Weights of a small mixture-of-experts language model, trained from scratch on English Wikipedia: 32 SwiGLU neurons an expert.
Below are experts of layer 2 (counted from 0) of a mixture-of-experts language model. Rows are named router (the router's row for the expert), down (a neuron's output weights, with its number) and show model dimensions 128-255. Each number is 128 + 32 x the weight over its row's rms, rounded and kept within 0 to 255.
Before each expert's rows: a language model's description of what the expert responds to. This comes from a sample of Wikipedia text that the model never trained on.

# expert 23
What it handles: Latinate word endings. Word-final suffix pieces, mostly -um, -ium, -us and -ons, in Latin, scientific and technical words such as quantum, spectrum and ponticum.
router [117 156 165 101 149 177 102 116 140 153 129 176 144 114  89 144 114 109  79  89 133 141 116 105 134 149 135 110  80  95 107 102 127 118 151 141 151 121 149  74 116 131 107  80 111 146  77  79 138  75 123 166 166 174  88 138 140 109  89 178 107  90 134 127 120 102 156  94 128 121 106 112 101 127 181 172 137  94 122  42 160  82 115  77 167 149  86 106 172 124 124  77 133 171 154 132  89 158 181  61 162 141 133 136 123 117 121 102 150 107 196 138 205  90  94 120 104 130  95  79 118 106 172 131 111 117 174 140]
down0 [136  87 169 126 132 131 161 146 123  87 109 142 154 135  79  73 109  96 145 157 105 166 157 129 140  89 145  94 105  78  80 114 121  85 116 171  96 157 131 126 112 156  88 153 206 104  91  98 115 124 100  56 152 138 134 114 197 190 121 166 135 133 140 154 112 127 106 121  86 119 115 120 126 120 143 146 129 144 135 148 119  84  83 145 173 131 148 196 151 107 129 133 160 103 133 121 118 161  77 162 114 123 119 151  86 101 150  81 126 166 196 153 118 163  91 109  68 103  75 149 134 228 132 116  88 148 126 165]
down1 [121 149 153 104 151 103 114 132 155 104  89  77 178 125 110 146 134 149 191 122 134 188 102 109 133 112 150 139 117 132 172 132 127 122 136  99 119 124  97 192  79 128  82 141  89 136 124 126 102 127 147 124 126 145 140 108 213 114  69 128 110 102 110 159 171 111 105  41 110 159 141  92 175  89 166 202  94 144 120 186 134 149 136 182 145  95 107 144 166  77 161 166 113 167 118 147 124 145 167 138 111 126  90 141 114 118 112  99  79 122  99  94  81 163  86 159 128 121 138 123 144 133 105 106  99 146 144  98]
down2 [ 62 164  84  78  83 210 151  99 166 122 115 164 116 155 132 121 145  81 178  94 121 138 127  88  95 152 145 151 131 122 136 107  81 133 164 133 150 171 129 134 188 109 118 129 127 105 133 158 136 158  70 184 145 106 165 141 157 164 156 170 157 147 113 125  88  92 141 132 142  88  58 213 164  86 108 135 104  25 160 135 195 138 172 114 117 135 155 134 131 114 179 100 198 196 150 105 153 104 154 153 111  92 189  96 126 162  90 126 136 117 128  94 154 152 112  97 107  94  49 112 121 102 122 123 151 128 159 173]
down3 [129 102 172 139 131 119 125 119 104 130 152 154 161 136  82 164 171 109  98 140 168 101 127 101 139 146 138 169  94  65 143 127 128 100 115 147 147 117 180 153 152 206 122 104 123 149 117 119 135  89 174  98 188 146 159 108 125 153 101 137 152 143 103 125 149 133 210 126 105 163 119 112 118 180 128 183 148 121  96 129 141  81 130  88 144  98 128 118  99 103 158 131 157 144 111 186 135  72  71  90 127 107  89 151 109  79 114 112 104  92 151 122 108 113 109 129 149 104 126  99 127 165 125  80  88 178 137 135]
down4 [109  98 143 138 197 137 138 164  98 130 164 145 160  72 174 106 103 108 143 104 127 175  49 144 186 123 160 115 113 201  45  57 116 153 102 125 158 102 153  69 101 124 103 130 103 155 132 110  94 134 110  37 169 136 123 100 110 132 129 115 145 122  98 175 141  79 153 163 133 117 200 146  90 107  64  96 108 114  84  66 126 133 151  70  75 149 177 109 118 143 158 138 106 118 170 122 138 128 125 140 103  62 148 166 114 170 156 118 142 123 154  85 159 112 137 140 105  81 156 132 134 126 145 110 121 145 160 125]
down5 [165 153 115 145 170 143 123 144  99 150 145 115 122 120 174 122 149 190 175 125 186  92 121 147 106 163 133 144 152 163 188  89 114 147 134 127 153 119 167 141  54 101 138 125 141  91 163 116 120  73 143 132 125 117 174 144  98  87 146 126 131 161 139 152  84 178 116 214 154 155 135 134  88 123 123  75 182 150 141 103 183 139 115  98 110 121 244 128 140 155  96 107 157  86 124 129  89 126 119 174 139  74 117  99  90 169  96 135 128 101 161 102 156 133 165 106 150 100 144 166 102  99 103  94 129 143  78  62]
down6 [108 171 173 141 116  96 104 179 119 186 180 105 183 116  95 182 140 155 177 134 118 115 149  77 121  73 138  84  68  91 134 132 101 121 126  79 113  95 158 121 161 119  81 139 123 108 124 130 139 124  76 139 124 122 144 125 103 123 121 176  91 167 181 125 146  93 166  47 104 156 129 121  75 117 112 161 163  82 148 140 122 104 137 193 163 113 156 162 143 163  92 112 136 146  63 133  56 157 109  39 109 131 160  46  79 153 114 113 116 114 158 101 140  96 120 121  82  31  87  52  97 116 116 133 147 145  48 149]
down7 [118  44 149  86 108 138 164 114  80 173 141 156 124  71 120 131 134 151 162 109  91  65  97 142 144  59 142 112 100  44 113 133 110  99 107 106  78 118 108 103 163  90 143  90 157 128 108 156 143 129  70 113 167 110 175 138 120  93  92 143 106 109 156 135 137 180 142 162 144 155 115 116 108 134 103 115  81 110 180  94 159 163 131  68  99 156 147  64 112  93 209  80 114 106 118 101 146 101 128 132 140 157 158  95  80 135 151 117 136 121 159 113 149  91 139 101 121 161 138  95  87 154 130 119 164 111 114 121]
down8 [141  96  67 140 139 141 138 176 170 193 130 121  80  82 105 131 137  81 117 117 158 123 183  55 119 105 134 170  91 116  98 107  65 154 172  75 173  99 132 120  91  89 111 148 169 127 143  93 147 163 103 126 151  78  86 148  81 117  98 137 117 142 111 123 114 130 115 161  82 114 106 100 144  69 136  98 110 147 144 123 144 156 151 211 135 143  85  64  57 141 109 153  91 137 138 155  83 166 122 135 175  73 182 132 143 147  92 101 129 114 146 126 157 142 123 117 101 100  92 149 133  75 205 168 160 135 179  49]
down9 [137 116  78  90 149 188  67 123  83 124  82 176 132 142 100 156 115 105 132 130 153  99 174  95  97 106 128 128 112 126 144 120 144  91 137 126 101  93 146 120 116  99 131 151 111 171 156 193  67 132 102  67 200  76 143 130 143 127 170 164 166 115 162 156  82  45 117  74 115 165  85 154 116  61 176 110 117 108 114 137 131  78  68 131 150 108  42 183  91 148 139  62 169 203 111 187  96  94 169  54 119 136 160 109 148 100 111 151  72 117 153 171 118 172 118  82  88 104  76 137  91 142 130 184 142 175 156 110]
down10 [ 83 110 109  81 153 112 158 206 131 112 146 150 128 111  98 110  69 102 121 148 111 149  87 133 170 165 201 142  87 130 178 124 115 139 186 168 120 146 125  83 115 132 149 127 130 146  92  90 135 131 118  89  80 121 102 101  99 146  91  76 169  98 122 106 105 123 130 105 126 164 111 137  47 126  21 204 166  80 122 139 134 120 155 168 159 122  92 197 153  97 127 111 128 202  85 127 135 159  84 144  94 134 180 125  54 158 100 126 116  96 112  63 131  62 137 116 154 136 151 103 108 147 160 138 119 166 107 154]